{"d_model": 384, "router_score": "softmax", "balance_bias": false, "shared_expert_gate": true, "init_std_router": 0.0283, "lr_router": 0.000751, "vocab_size": 19601, "tie_embeddings": false, "lr": 0.00944, "beta1": 0.93, "grad_clip": 2.0, "batch_tokens": 32768, "steps": 10547}
Below are experts of layer 6 (counted from 0) of a mixture-of-experts language model. Rows are named router (the router's row for the expert), down (a neuron's output weights, with its number) and show model dimensions 192-239. Each number is 200 + 40 x the weight over its row's rms, rounded and kept within 0 to 999.
After each expert's rows: "raises" lists some tokens whose logits its average output raises strongly, later layers aside. This comes from a sample of Wikipedia text that the model never trained on.

# expert 40
router,142,93,190,238,187,236,309,200,187,178,235,154,178,174,223,123,158,242,208,203,187,277,144,255,242,220,216,179,224,238,206,197,214,204,292,198,262,234,189,220,187,116,143,157,265,138,211,267
down0,174,179,154,201,263,214,175,179,251,156,140,212,262,185,164,173,260,104,165,135,232,80,248,151,192,210,266,186,229,153,204,174,242,265,208,200,183,259,238,255,171,182,141,172,210,203,217,187
down1,248,238,186,196,167,219,237,142,255,219,226,121,258,116,266,176,270,187,181,229,195,240,179,137,194,248,256,227,178,174,248,162,177,137,119,227,234,113,202,332,169,189,261,167,144,220,181,212
down2,148,210,162,175,155,215,218,192,203,141,182,217,206,203,217,189,269,191,235,222,227,255,176,209,209,241,229,200,232,233,237,148,176,215,174,184,157,110,186,240,162,100,133,157,188,168,219,256
down3,218,203,156,193,122,193,144,274,257,264,254,186,180,205,171,183,150,255,240,163,202,213,210,216,197,182,142,235,195,142,132,177,181,202,195,241,164,131,138,137,130,174,201,194,168,111,261,218
down4,199,178,207,194,209,193,177,185,233,210,161,213,160,181,221,128,171,195,123,245,189,181,243,238,231,183,170,121,261,162,189,192,218,210,202,237,205,195,190,187,224,224,250,214,214,167,302,172
down5,245,152,196,169,155,195,189,200,310,235,223,132,202,231,127,178,207,179,217,180,215,242,235,232,200,210,226,217,145,238,227,134,199,234,214,199,200,154,166,254,222,130,213,186,278,136,201,176
down6,273,258,175,237,191,224,220,162,176,178,144,155,197,169,269,234,215,165,183,129,223,166,250,202,225,201,194,205,142,175,221,208,202,245,185,144,185,225,196,271,198,169,253,307,206,180,255,221
down7,184,251,249,197,244,169,237,276,254,227,154,211,242,187,166,196,247,254,134,181,185,199,194,209,200,215,221,134,222,208,127,198,201,189,182,244,225,214,258,165,231,210,204,202,165,175,191,217
down8,290,262,271,186,212,246,158,229,163,146,180,107,88,144,176,182,245,171,188,169,203,260,171,269,252,250,187,213,174,205,233,169,217,248,214,255,231,238,117,144,188,209,208,163,132,216,269,188
down9,180,178,198,225,170,208,181,106,245,175,209,240,232,217,257,182,249,188,148,222,222,154,270,230,118,172,223,218,220,212,236,214,242,274,228,216,155,255,151,201,68,172,196,217,172,119,198,235
down10,137,239,226,181,169,225,139,184,189,165,188,79,224,225,215,234,181,157,234,175,142,185,195,184,171,234,238,235,125,190,170,200,197,195,184,205,207,155,191,212,127,117,294,198,233,178,142,279
down11,210,206,171,191,247,188,228,149,164,191,159,210,182,195,235,218,172,199,155,181,208,222,185,177,234,243,220,198,209,237,143,232,187,193,171,255,125,193,289,135,121,211,231,199,191,174,190,223
down12,209,191,237,207,248,137,208,168,144,244,237,182,143,200,201,209,265,190,177,273,136,168,177,225,164,240,229,203,166,216,275,219,229,169,199,274,183,252,172,339,171,169,220,195,235,249,248,173
down13,187,285,265,179,158,236,199,257,174,236,158,196,201,204,189,140,280,206,218,194,194,168,222,245,190,221,194,177,282,173,202,187,181,218,215,238,218,236,135,43,257,245,163,182,224,204,199,275
down14,256,233,168,167,227,186,201,254,125,245,274,231,228,245,225,289,225,190,258,149,254,204,217,172,187,216,156,243,184,236,149,185,183,213,142,191,155,156,167,196,191,189,191,185,227,200,269,213
down15,245,209,204,300,198,221,217,155,282,198,187,222,151,237,186,237,229,183,216,204,220,154,168,206,246,249,203,238,112,156,189,157,190,189,294,204,218,292,211,235,239,213,223,194,179,209,234,122
down16,154,181,186,214,117,218,185,242,199,179,188,176,250,146,174,160,186,191,204,267,185,146,206,244,184,179,143,219,241,195,115,174,219,178,221,162,268,248,162,245,278,249,239,156,183,226,205,297
down17,192,222,170,251,238,177,221,248,208,132,227,173,199,178,211,166,213,241,316,163,242,207,179,180,200,160,222,214,121,268,199,257,260,221,208,272,219,164,210,220,138,184,155,219,281,222,132,223
down18,179,159,263,222,262,231,233,219,255,195,190,214,250,281,152,196,149,232,170,195,204,183,151,128,198,155,235,211,252,195,213,140,224,200,213,216,192,182,176,229,202,247,233,195,210,125,198,134
down19,246,219,149,206,191,232,186,167,168,192,206,244,178,124,205,178,140,241,239,145,189,140,270,138,238,232,177,210,224,110,251,180,149,234,96,211,236,153,147,173,233,139,185,247,232,226,195,208
down20,171,126,182,281,224,157,228,176,186,254,227,237,277,152,194,261,161,222,184,151,222,179,257,182,205,171,148,253,137,185,140,169,247,256,195,183,152,186,196,207,229,250,162,198,216,208,193,241
down21,182,196,146,158,177,178,209,212,227,253,131,177,151,174,227,238,195,198,214,183,158,276,136,237,211,264,205,155,232,155,173,254,299,210,230,240,192,177,248,193,187,250,247,203,183,257,164,183
down22,153,148,236,246,173,207,156,154,150,203,196,199,216,266,176,143,225,215,284,254,205,236,191,198,197,191,187,313,173,139,254,162,205,212,161,201,186,217,252,195,151,241,184,154,194,208,134,131
down23,92,203,209,170,297,244,137,203,158,183,165,192,161,204,194,219,118,121,162,224,219,160,175,230,204,179,170,197,222,153,189,185,148,217,164,155,231,208,190,234,235,210,108,211,207,172,143,221
down24,164,242,177,247,207,243,192,209,195,169,202,173,155,246,235,221,272,196,190,209,229,208,241,176,192,268,203,265,171,256,231,155,219,245,319,156,183,193,97,192,207,202,200,167,199,245,163,178
down25,211,186,183,238,214,211,163,205,225,188,196,175,141,158,221,197,221,199,143,224,208,208,194,172,207,228,241,167,188,280,275,181,265,145,199,167,134,197,182,225,190,283,187,155,234,227,182,240
down26,230,240,239,205,224,179,169,282,174,196,155,162,217,231,246,169,206,203,117,230,172,197,197,166,166,182,187,261,188,133,208,177,157,206,244,238,191,201,183,217,193,281,208,254,218,182,262,210
raises: "ly", "sh", "est"

# expert 18
router,138,168,197,240,238,192,270,227,139,174,132,188,228,145,234,245,151,190,240,194,159,248,131,260,203,183,181,164,247,230,225,235,214,257,215,182,290,295,211,183,241,241,183,209,274,200,218,245
down0,187,177,252,164,115,209,217,203,202,159,207,109,228,249,167,175,159,277,211,167,249,207,215,200,243,207,259,185,190,187,216,194,198,222,255,147,211,197,115,179,168,200,156,205,223,177,287,160
down1,293,227,211,115,252,163,125,216,243,161,228,145,205,117,206,165,210,186,239,174,169,265,199,162,141,207,177,201,236,296,221,255,173,239,268,208,172,127,184,209,190,210,237,136,200,161,219,138
down2,245,267,229,201,202,261,177,199,177,136,177,160,188,200,198,171,153,214,174,171,167,103,224,135,190,248,234,193,238,143,149,192,183,164,150,225,254,171,157,158,174,166,216,129,160,262,202,164
down3,191,278,281,165,213,200,190,213,246,155,280,224,190,180,254,211,231,279,258,225,182,234,147,270,133,280,228,190,224,181,161,172,220,185,183,165,229,220,234,197,210,224,266,170,171,220,85,260
down4,136,168,128,151,167,165,165,244,183,243,266,230,200,233,184,222,236,201,158,290,203,226,195,265,186,194,85,162,214,139,232,198,189,261,251,221,243,209,190,195,201,170,175,190,134,206,216,173
down5,224,208,209,173,207,151,186,236,230,117,248,193,216,190,225,206,222,275,165,221,236,110,164,149,237,171,134,244,284,279,180,88,258,247,192,261,235,253,208,189,265,192,142,214,226,135,201,242
down6,159,177,187,207,155,149,182,163,217,211,206,196,199,176,228,179,211,154,161,173,278,185,180,198,223,181,210,146,236,220,152,242,176,221,254,186,238,244,220,156,241,155,153,216,289,251,104,248
down7,144,233,236,207,194,207,216,170,205,217,200,162,182,225,209,203,221,265,192,220,173,238,254,146,266,248,176,226,197,145,257,164,134,227,136,212,164,130,103,160,149,146,189,175,143,243,230,270
down8,213,220,214,207,263,154,215,178,297,182,217,164,233,178,197,242,226,188,242,270,140,141,284,183,187,139,140,231,202,176,227,128,171,246,157,225,250,150,236,214,191,220,146,181,214,191,226,222
down9,205,202,187,119,187,213,216,168,188,237,179,168,203,186,210,178,217,264,190,212,177,200,231,275,149,181,200,220,194,122,249,239,169,177,123,201,250,183,122,166,151,231,252,196,224,229,218,155
down10,208,235,194,165,163,188,197,214,148,286,212,169,180,153,253,235,148,196,174,188,219,189,166,196,171,161,195,210,202,184,250,217,234,179,173,176,260,201,237,203,183,187,165,275,149,196,210,196
down11,173,211,250,202,194,237,149,236,216,153,168,226,240,190,131,172,230,246,267,136,145,240,283,132,229,229,150,161,238,233,236,232,259,230,174,173,134,161,206,230,198,224,246,210,174,154,220,163
down12,224,197,129,168,183,122,219,190,167,185,224,218,228,129,162,158,208,151,112,264,241,211,300,205,206,208,164,145,213,147,174,211,211,156,194,228,175,200,193,195,231,184,201,296,184,232,205,157
down13,227,176,263,193,105,174,206,234,203,116,190,171,245,143,187,164,106,144,290,202,135,200,192,178,160,118,205,257,272,151,112,301,170,270,194,171,207,287,185,200,155,223,192,201,266,140,250,185
down14,171,283,182,224,163,187,242,198,190,279,184,176,185,262,157,242,256,196,112,209,196,180,227,100,167,255,193,247,253,287,199,250,199,193,282,165,155,194,261,252,242,239,213,235,153,113,238,125
down15,147,217,172,184,242,239,224,160,192,201,144,278,294,218,192,219,234,130,179,153,141,204,195,214,239,163,217,254,176,212,190,208,158,234,138,152,222,223,202,206,179,210,264,222,172,149,233,197
down16,235,249,212,129,168,181,222,184,315,175,192,220,217,255,244,161,211,200,151,179,171,190,225,293,242,207,174,200,264,138,224,234,188,75,207,200,221,191,123,208,175,190,214,175,240,103,166,178
down17,133,147,137,159,210,184,180,201,129,164,229,173,247,204,235,198,216,214,131,203,256,244,226,309,241,182,211,176,145,236,191,158,194,183,139,148,254,222,207,203,173,154,245,72,198,204,136,163
down18,168,192,153,250,229,132,243,182,249,205,206,188,187,252,197,274,223,196,196,170,168,184,161,194,189,114,184,177,229,210,259,215,205,274,227,231,156,242,157,184,173,160,158,190,213,217,215,217
down19,226,237,189,288,197,263,192,236,175,213,277,187,93,294,247,233,211,221,227,207,183,190,206,189,226,284,185,192,185,271,221,179,190,157,201,202,187,181,187,217,184,235,163,107,156,228,174,248
down20,272,222,303,212,178,265,225,267,136,255,147,224,236,197,189,264,133,171,160,188,214,176,195,203,180,217,199,89,169,194,150,186,187,182,270,235,250,162,199,214,228,214,227,241,217,179,172,207
down21,197,208,197,88,242,234,213,185,246,192,239,242,209,203,130,263,202,264,151,126,189,189,194,179,180,282,197,263,185,220,211,176,169,136,237,228,160,173,234,188,180,214,228,180,293,254,191,221
down22,180,269,136,209,210,277,112,186,283,233,235,230,176,159,261,287,270,185,231,148,273,185,232,155,171,224,188,218,242,228,247,243,207,142,181,144,180,221,231,233,213,212,179,149,222,173,188,232
down23,283,144,115,209,106,184,240,175,120,172,169,226,177,247,162,220,233,210,181,143,275,175,137,202,250,135,161,228,136,74,233,171,225,196,176,220,217,136,218,275,169,109,213,299,237,195,200,162
down24,190,227,187,119,159,160,228,275,140,179,251,220,216,268,210,176,306,240,193,163,214,133,197,154,193,187,283,187,230,151,187,212,241,177,209,213,171,141,208,129,219,224,176,180,180,131,222,170
down25,157,190,116,268,203,148,172,169,152,149,198,154,270,254,167,195,162,182,269,225,251,246,201,164,186,154,220,259,226,214,241,153,169,204,165,165,247,225,170,299,204,156,149,165,229,258,221,207
down26,136,181,177,182,179,177,212,60,140,167,216,214,144,152,202,102,124,217,181,122,185,204,217,217,189,196,254,231,255,180,160,206,197,212,229,200,194,189,228,192,173,285,252,207,198,223,209,242
raises: "res", "ron", "l", " block"

# expert 61
router,170,111,262,192,205,247,215,199,252,193,177,135,195,237,257,179,223,165,125,228,235,256,168,300,252,322,224,182,228,249,204,226,231,200,242,166,197,207,237,209,191,212,127,263,206,161,191,219
down0,162,273,342,194,206,251,223,202,251,144,192,212,223,228,181,207,219,221,230,158,219,226,166,162,281,296,220,190,219,211,179,218,242,182,240,209,201,216,208,193,207,156,212,161,297,244,196,178
down1,200,177,167,162,176,88,207,198,303,179,197,177,188,123,136,188,169,184,140,197,128,218,179,195,212,170,191,132,155,197,226,209,160,210,218,179,100,184,206,277,155,181,157,124,175,169,199,264
down2,234,214,129,169,219,298,165,164,164,241,131,289,218,194,223,226,223,231,182,230,170,168,157,199,225,135,194,199,240,241,275,204,225,225,113,267,130,179,203,231,193,231,224,282,122,189,203,100
down3,203,191,189,254,181,212,110,190,280,200,175,134,219,179,120,245,228,143,224,221,167,193,223,218,266,224,202,134,215,209,246,202,228,245,213,196,273,227,114,237,235,179,211,150,229,226,204,139
down4,211,205,186,270,161,248,224,215,200,215,190,225,177,243,232,176,245,172,168,262,209,276,213,241,240,157,195,203,215,176,238,229,243,104,234,159,160,180,194,195,203,224,194,207,235,214,239,242
down5,178,227,230,178,142,260,229,303,137,153,120,242,182,153,193,186,228,180,204,155,218,278,197,264,150,163,198,257,216,229,247,214,172,245,229,233,181,182,195,226,129,200,246,177,109,274,231,134
down6,193,204,249,159,167,191,170,231,96,199,312,179,179,259,192,244,188,180,213,185,220,266,174,189,295,212,258,196,171,215,248,168,172,253,166,309,203,234,93,168,199,219,219,183,165,214,268,244
down7,192,178,176,147,237,270,187,212,163,127,233,294,156,178,235,207,241,176,211,201,148,179,224,230,302,176,260,191,236,167,231,183,168,217,187,208,205,194,179,233,159,214,265,243,149,187,223,208
down8,205,210,233,172,151,222,166,224,199,304,237,220,139,203,170,224,138,206,194,171,240,252,149,236,217,121,217,171,203,156,232,263,144,187,174,272,138,261,101,207,184,250,213,177,78,155,283,251
down9,176,124,221,238,211,211,189,234,167,235,184,193,159,175,172,110,180,189,284,234,222,194,213,146,201,197,174,218,166,209,272,238,166,196,224,146,223,212,159,167,236,135,193,184,187,204,43,251
down10,278,183,136,222,202,201,184,226,184,298,203,211,125,254,220,177,149,242,190,211,137,174,152,232,172,327,207,155,187,193,189,208,137,222,181,199,170,192,177,250,150,180,193,249,230,228,239,143
down11,254,192,248,230,252,219,158,161,189,126,190,152,211,130,157,185,180,205,258,145,212,209,216,151,199,160,205,257,183,282,153,210,236,181,226,205,259,230,250,223,229,193,171,184,199,141,237,133
down12,132,159,141,184,239,207,173,205,226,181,224,170,222,223,157,163,222,217,271,165,163,172,283,261,187,219,179,243,243,196,282,229,253,215,254,199,189,201,250,110,124,293,303,206,160,193,182,176
down13,240,286,184,165,250,191,201,191,166,241,265,179,206,207,264,223,238,238,147,177,269,254,158,220,121,205,225,105,223,249,186,250,151,224,162,156,225,252,240,238,214,227,179,163,189,207,219,207
down14,214,173,156,222,155,177,193,194,181,262,178,244,172,184,224,239,231,212,173,127,181,188,271,245,205,155,251,207,175,198,220,217,246,150,169,218,99,220,132,220,249,228,160,199,161,202,185,244
down15,215,142,198,255,187,153,156,164,295,216,188,186,210,249,249,218,218,150,167,166,151,112,212,195,182,175,166,176,126,212,189,166,121,195,178,197,211,216,153,221,168,214,137,235,282,219,175,198
down16,173,182,196,285,254,212,114,227,166,167,182,250,217,210,189,237,225,207,139,196,223,243,220,256,174,209,190,174,223,162,230,211,217,255,206,255,143,152,200,195,209,254,183,213,236,155,203,212
down17,166,238,209,149,151,185,170,260,239,83,184,232,209,151,248,173,179,277,279,202,185,149,183,218,229,139,259,192,221,141,195,231,167,219,221,228,152,183,163,178,174,229,257,223,174,136,184,143
down18,183,185,221,212,185,213,151,174,156,284,202,199,232,166,209,173,132,172,226,197,183,226,239,265,183,223,254,201,194,261,214,133,113,147,140,225,258,215,211,165,236,260,246,179,215,181,252,224
down19,231,187,268,202,292,207,163,218,203,173,187,156,275,233,97,209,229,150,148,216,134,228,277,232,223,215,140,106,154,181,238,183,142,232,213,252,210,202,267,208,162,235,157,218,194,222,210,182
down20,264,166,196,249,137,196,255,236,203,173,226,242,224,228,182,256,164,205,192,235,187,188,212,198,201,197,177,122,174,291,214,154,216,204,227,186,209,240,237,191,278,237,232,175,178,140,196,153
down21,195,210,211,243,164,188,184,196,165,176,232,227,166,208,237,225,238,220,214,169,208,240,213,197,148,138,207,218,247,162,207,239,285,199,216,167,193,195,222,221,186,157,146,189,221,220,210,183
down22,242,137,203,173,193,219,226,233,206,220,235,280,120,172,251,198,206,230,205,196,150,187,172,223,198,264,145,274,262,198,169,284,109,194,214,229,204,147,139,229,187,157,192,154,140,198,131,240
down23,204,305,220,137,234,149,195,241,206,201,164,220,144,147,230,184,163,249,198,201,182,209,302,253,190,280,227,278,202,199,113,239,239,189,169,146,164,197,210,173,180,192,288,166,246,177,256,184
down24,230,184,139,171,243,210,189,193,210,230,181,203,242,150,171,229,184,272,219,203,140,176,233,209,156,182,184,209,259,196,135,186,178,251,275,248,288,100,252,206,158,147,169,157,236,155,255,204
down25,158,148,137,211,212,220,164,136,222,223,206,237,186,208,151,190,202,226,203,196,188,247,182,209,245,228,217,208,233,165,229,144,170,142,206,200,248,213,209,155,247,204,130,253,143,180,224,247
down26,212,293,136,178,178,234,199,229,194,226,132,188,149,184,203,240,112,120,149,224,116,119,234,183,212,206,268,216,251,212,207,193,173,197,171,173,201,201,235,229,195,179,164,235,219,182,178,185
raises: "rit", "om", "ick"

# expert 4
router,155,159,186,161,208,231,227,242,204,184,208,153,226,260,254,263,189,260,171,252,155,202,148,229,174,242,179,68,219,239,249,180,201,158,261,205,281,250,188,259,181,167,125,186,295,200,172,184
down0,272,253,201,253,208,179,172,199,275,134,214,210,159,203,224,177,245,295,152,193,160,165,211,208,158,207,196,174,252,194,153,116,216,222,258,188,186,187,248,136,155,180,248,143,245,233,199,202
down1,156,161,146,210,211,172,170,184,241,240,232,232,187,142,198,212,189,195,199,162,147,281,187,199,188,201,133,222,202,146,175,151,153,129,93,240,211,213,177,166,273,88,183,242,243,244,221,170
down2,270,287,185,264,170,194,135,145,157,160,149,234,212,127,211,193,155,157,201,212,179,238,142,240,220,278,156,248,167,140,260,176,173,230,246,264,195,188,221,229,188,151,194,163,182,217,253,229
down3,192,209,197,153,125,217,188,270,146,224,232,203,213,150,235,235,224,248,207,160,178,217,195,277,171,179,197,167,160,177,200,150,231,253,130,216,256,201,176,230,145,200,203,175,245,178,154,120
down4,218,145,173,199,260,269,172,291,163,261,155,224,207,171,230,271,205,233,171,249,191,178,194,232,177,207,177,243,237,188,242,239,159,176,214,231,263,216,188,187,193,189,154,213,149,243,212,232
down5,219,178,229,175,253,227,122,140,147,108,214,265,180,236,208,159,215,286,177,232,262,163,148,150,244,117,192,231,213,212,178,183,167,200,282,226,254,218,170,213,204,190,202,246,229,214,168,193
down6,225,227,202,161,125,208,196,234,185,263,228,168,172,149,265,198,217,132,152,250,210,218,262,120,244,239,224,166,158,206,178,167,222,162,247,152,199,218,197,252,291,177,206,190,225,274,246,193
down7,202,172,141,123,282,212,192,232,264,131,216,181,216,144,206,144,130,101,187,162,196,225,237,208,162,223,277,172,208,152,171,164,229,182,221,185,162,176,216,170,189,252,166,201,173,186,217,150
down8,207,225,196,193,217,176,161,264,243,200,125,152,200,161,195,175,181,229,198,193,235,236,226,244,145,182,170,265,216,234,225,202,183,211,171,278,178,214,160,213,112,242,118,184,236,91,143,195
down9,253,217,187,179,261,171,118,181,240,288,237,144,226,174,199,181,193,254,177,208,216,152,154,259,130,170,213,209,216,207,201,198,172,163,216,181,268,225,226,269,251,220,155,258,123,202,282,196
down10,253,207,199,222,169,223,240,190,244,152,158,179,261,214,220,183,292,201,277,240,223,264,194,239,243,136,207,184,189,149,92,169,223,263,221,209,251,172,201,291,144,245,186,140,207,189,260,194
down11,135,213,239,271,226,202,173,204,276,216,240,181,211,244,203,191,144,217,177,285,166,208,171,152,142,187,271,140,218,194,224,210,202,243,230,207,144,200,172,254,164,248,168,207,184,283,222,108
down12,156,246,206,141,231,190,173,208,151,192,209,275,248,223,207,195,203,229,145,195,242,166,163,177,155,234,177,205,216,199,158,191,171,226,129,265,171,96,283,249,149,222,234,186,168,154,217,176
down13,201,315,221,256,224,203,132,129,190,160,246,179,234,237,218,249,199,233,233,164,165,189,229,209,219,219,244,215,278,242,186,168,156,185,151,171,227,151,264,255,283,132,237,130,164,237,222,190
down14,126,227,229,234,218,243,177,162,220,191,236,202,213,136,173,221,186,203,275,145,232,150,238,250,277,210,243,275,231,241,151,189,163,218,286,122,158,267,110,142,205,190,193,248,222,237,200,250
down15,233,234,201,152,164,203,187,240,183,199,259,294,165,202,189,195,237,171,189,219,221,220,157,145,269,253,211,175,146,151,127,205,202,179,208,274,220,189,218,190,211,238,206,135,186,204,222,197
down16,184,208,230,189,245,257,258,189,191,232,114,244,226,244,166,145,177,259,199,186,177,252,181,177,152,201,182,220,159,231,177,201,91,207,182,193,217,211,236,182,199,163,227,184,226,82,142,219
down17,283,252,193,265,189,166,168,219,200,191,174,158,124,128,192,262,186,118,197,214,208,223,212,199,172,249,183,236,264,193,177,217,225,189,244,196,183,156,261,219,190,168,251,329,185,225,266,234
down18,223,191,213,190,264,190,97,182,204,171,157,225,255,271,239,197,199,194,205,193,151,201,181,205,201,165,168,222,162,231,218,206,263,188,162,174,240,172,159,178,226,211,269,210,118,195,150,157
down19,189,169,208,153,233,211,208,131,190,173,238,176,200,306,185,140,257,178,175,245,213,174,168,158,247,132,185,218,133,216,201,223,164,188,171,180,192,161,231,166,210,180,188,158,175,240,195,132
down20,228,166,149,184,223,187,234,243,218,143,242,230,200,267,154,213,224,232,205,236,237,215,209,126,245,208,194,126,222,211,257,168,195,187,219,142,155,140,164,230,212,224,280,156,197,153,175,144
down21,193,238,258,239,202,175,218,230,180,196,191,230,270,84,175,252,158,202,197,162,151,238,188,177,180,182,163,138,181,200,113,281,256,220,188,175,177,266,168,170,228,259,204,166,276,205,226,227
down22,115,151,192,134,181,209,186,132,165,194,273,118,177,163,258,181,163,159,133,182,215,128,199,222,195,164,185,202,234,241,258,184,218,211,137,132,189,172,190,200,266,135,145,236,157,215,198,227
down23,156,138,193,226,213,163,196,224,218,145,199,149,208,297,223,203,212,218,213,206,180,202,187,175,162,211,160,138,243,174,290,217,186,194,141,221,195,197,252,137,190,125,179,264,161,217,185,200
down24,195,202,209,237,257,261,154,277,192,161,183,237,209,225,193,211,167,172,182,215,305,286,245,236,181,137,143,188,231,178,129,215,245,200,126,195,131,167,144,208,180,225,273,257,129,110,216,204
down25,147,243,195,205,199,216,167,155,112,182,247,127,181,231,195,169,175,192,138,136,211,187,235,159,216,159,222,236,150,140,216,212,178,307,232,190,155,172,121,188,177,183,256,240,268,206,183,237
down26,172,237,127,160,187,206,248,270,169,200,200,234,213,227,201,238,168,249,204,206,178,150,169,180,147,182,213,186,113,200,198,256,199,186,180,153,151,224,172,187,201,266,97,283,156,214,218,227
raises: "\n\n", "com", "ic"

# expert 34
router,182,177,188,176,215,218,248,170,183,245,214,196,178,178,250,243,176,262,204,232,171,274,162,229,232,269,234,166,230,215,247,183,239,211,237,205,223,229,252,221,189,152,192,141,247,143,209,163
down0,249,245,191,191,140,156,163,185,204,261,265,172,132,288,250,162,199,181,111,274,144,167,222,189,181,226,235,265,199,257,135,284,267,256,174,240,229,181,207,144,204,194,229,198,186,136,135,240
down1,249,163,249,247,135,247,210,222,164,190,174,211,249,164,233,255,193,198,241,230,198,155,191,156,219,201,215,213,188,193,274,235,184,224,119,212,271,231,241,221,198,181,173,187,183,176,229,207
down2,205,167,168,245,123,144,194,194,182,199,243,208,225,216,208,186,254,235,263,207,184,223,233,262,243,220,208,276,212,226,236,178,249,201,162,211,222,208,178,251,218,221,155,233,210,241,195,193
down3,248,208,260,304,205,162,260,165,187,165,149,199,184,163,152,209,229,209,129,255,239,197,107,229,134,193,173,198,175,189,155,163,222,231,209,203,172,221,160,192,199,178,172,274,282,252,196,214
down4,189,217,156,213,206,213,199,272,187,141,210,187,142,218,218,253,272,251,141,205,274,149,274,161,258,213,228,201,184,273,218,252,187,157,155,205,211,203,111,229,193,218,212,191,180,259,300,256
down5,178,220,229,210,243,258,194,186,181,238,151,170,202,146,176,156,238,203,177,189,203,229,183,220,188,191,184,223,131,186,150,261,214,183,150,195,224,238,177,187,242,135,122,249,247,278,176,268
down6,172,183,153,225,191,237,183,197,198,205,184,245,142,157,303,122,156,168,236,271,174,218,179,246,180,237,164,208,103,156,245,314,238,224,154,204,231,188,198,267,258,180,208,206,94,250,226,217
down7,208,261,233,213,174,234,245,210,134,137,226,190,188,206,178,191,183,209,258,214,224,186,232,242,259,151,128,186,124,199,181,176,231,215,232,145,157,217,202,130,165,179,202,241,257,206,207,293
down8,202,212,167,177,219,159,271,169,218,219,196,231,220,217,265,191,170,163,148,242,169,181,190,188,239,192,193,165,236,148,159,222,201,151,167,199,216,225,193,141,228,167,148,236,145,173,196,226
down9,196,175,210,168,167,233,190,252,150,272,157,200,259,246,265,232,232,227,143,148,220,236,206,164,216,246,270,197,191,280,206,183,137,200,202,210,242,293,169,136,203,244,137,268,184,197,247,205
down10,157,150,147,159,185,201,202,214,182,239,232,254,288,280,192,192,180,184,236,202,217,296,291,156,317,219,156,183,193,157,195,150,221,209,214,247,132,175,167,122,166,176,241,195,239,166,133,228
down11,228,176,227,207,230,208,190,201,193,199,230,156,198,269,192,288,209,222,250,191,208,141,227,118,146,153,173,142,173,221,247,131,223,146,191,138,197,179,245,90,228,213,221,215,138,185,239,154
down12,236,192,166,245,139,210,208,186,209,219,229,230,175,174,221,134,143,196,221,197,141,226,216,212,227,123,239,145,122,232,198,272,145,244,213,144,144,246,213,257,207,212,203,223,127,201,252,242
down13,242,186,233,233,215,204,156,229,260,208,112,193,228,225,141,199,216,262,286,159,273,204,189,179,217,232,213,197,171,216,209,178,199,240,142,289,242,177,196,227,163,177,275,142,230,277,241,235
down14,234,234,204,182,234,170,191,157,182,245,188,138,261,222,219,200,207,172,249,141,182,139,212,200,238,213,170,249,202,211,163,206,181,259,256,239,182,126,207,218,220,238,148,225,206,267,296,233
down15,196,229,190,198,181,127,250,159,105,186,225,149,221,198,182,172,218,207,209,186,194,239,219,120,233,130,212,195,126,196,100,239,177,180,210,186,177,180,255,189,256,169,151,225,134,179,164,210
down16,220,90,240,271,271,259,178,197,234,152,223,209,183,223,137,201,187,200,199,179,157,241,153,258,214,98,165,199,219,244,182,248,179,163,194,244,167,229,265,207,264,177,154,191,149,211,243,208
down17,141,199,236,214,205,212,194,210,163,181,190,198,129,219,197,188,173,204,184,274,98,180,194,148,148,168,193,215,212,197,158,183,221,167,168,216,233,311,201,268,240,223,201,205,205,316,182,201
down18,181,151,268,220,177,166,195,228,198,176,181,227,227,186,100,181,193,240,182,256,162,222,231,223,201,219,215,211,228,275,211,159,178,181,121,147,264,241,181,171,169,162,207,194,209,187,160,213
down19,227,174,199,201,292,141,187,225,159,175,228,201,230,237,185,189,233,164,211,161,198,236,210,185,240,154,175,166,270,217,232,125,125,201,320,198,185,187,173,146,192,245,246,206,148,177,171,176
down20,164,238,224,172,199,103,188,225,220,170,207,141,179,216,206,157,162,221,248,215,152,241,174,254,196,112,166,181,130,296,171,189,217,153,173,155,232,189,234,241,251,267,201,254,249,135,301,222
down21,150,208,237,254,206,184,222,210,162,240,278,231,203,146,223,226,157,185,172,196,132,87,158,97,229,208,214,202,238,188,194,100,201,236,244,218,199,124,142,215,171,104,160,80,141,207,170,208
down22,265,193,200,189,181,242,187,179,157,144,192,261,149,143,171,207,189,118,210,196,256,264,188,183,182,221,229,173,234,117,245,194,213,227,221,150,124,207,137,248,257,184,213,243,254,206,219,200
down23,264,185,217,153,256,139,223,206,160,184,141,259,234,247,192,134,228,260,195,217,199,105,185,249,127,211,192,189,237,240,182,170,193,217,178,212,209,149,202,231,208,169,178,163,253,277,181,160
down24,180,233,182,296,193,233,224,199,133,184,194,190,167,204,165,243,153,220,220,203,180,194,235,112,204,169,282,175,170,239,189,211,168,169,264,155,216,221,179,268,231,217,207,206,196,192,215,124
down25,150,161,222,140,206,230,207,234,185,187,265,178,197,212,267,218,240,197,195,216,206,169,109,267,123,143,178,196,146,210,165,250,200,162,180,209,174,147,218,192,164,255,182,206,151,174,147,262
down26,157,176,154,178,145,179,200,201,166,138,248,284,225,260,177,196,285,225,136,190,221,176,173,266,276,232,157,203,198,165,230,210,218,247,213,259,193,113,214,183,236,173,210,238,154,192,98,242
raises: "\n\n", " In", " The", " He", " She", " In "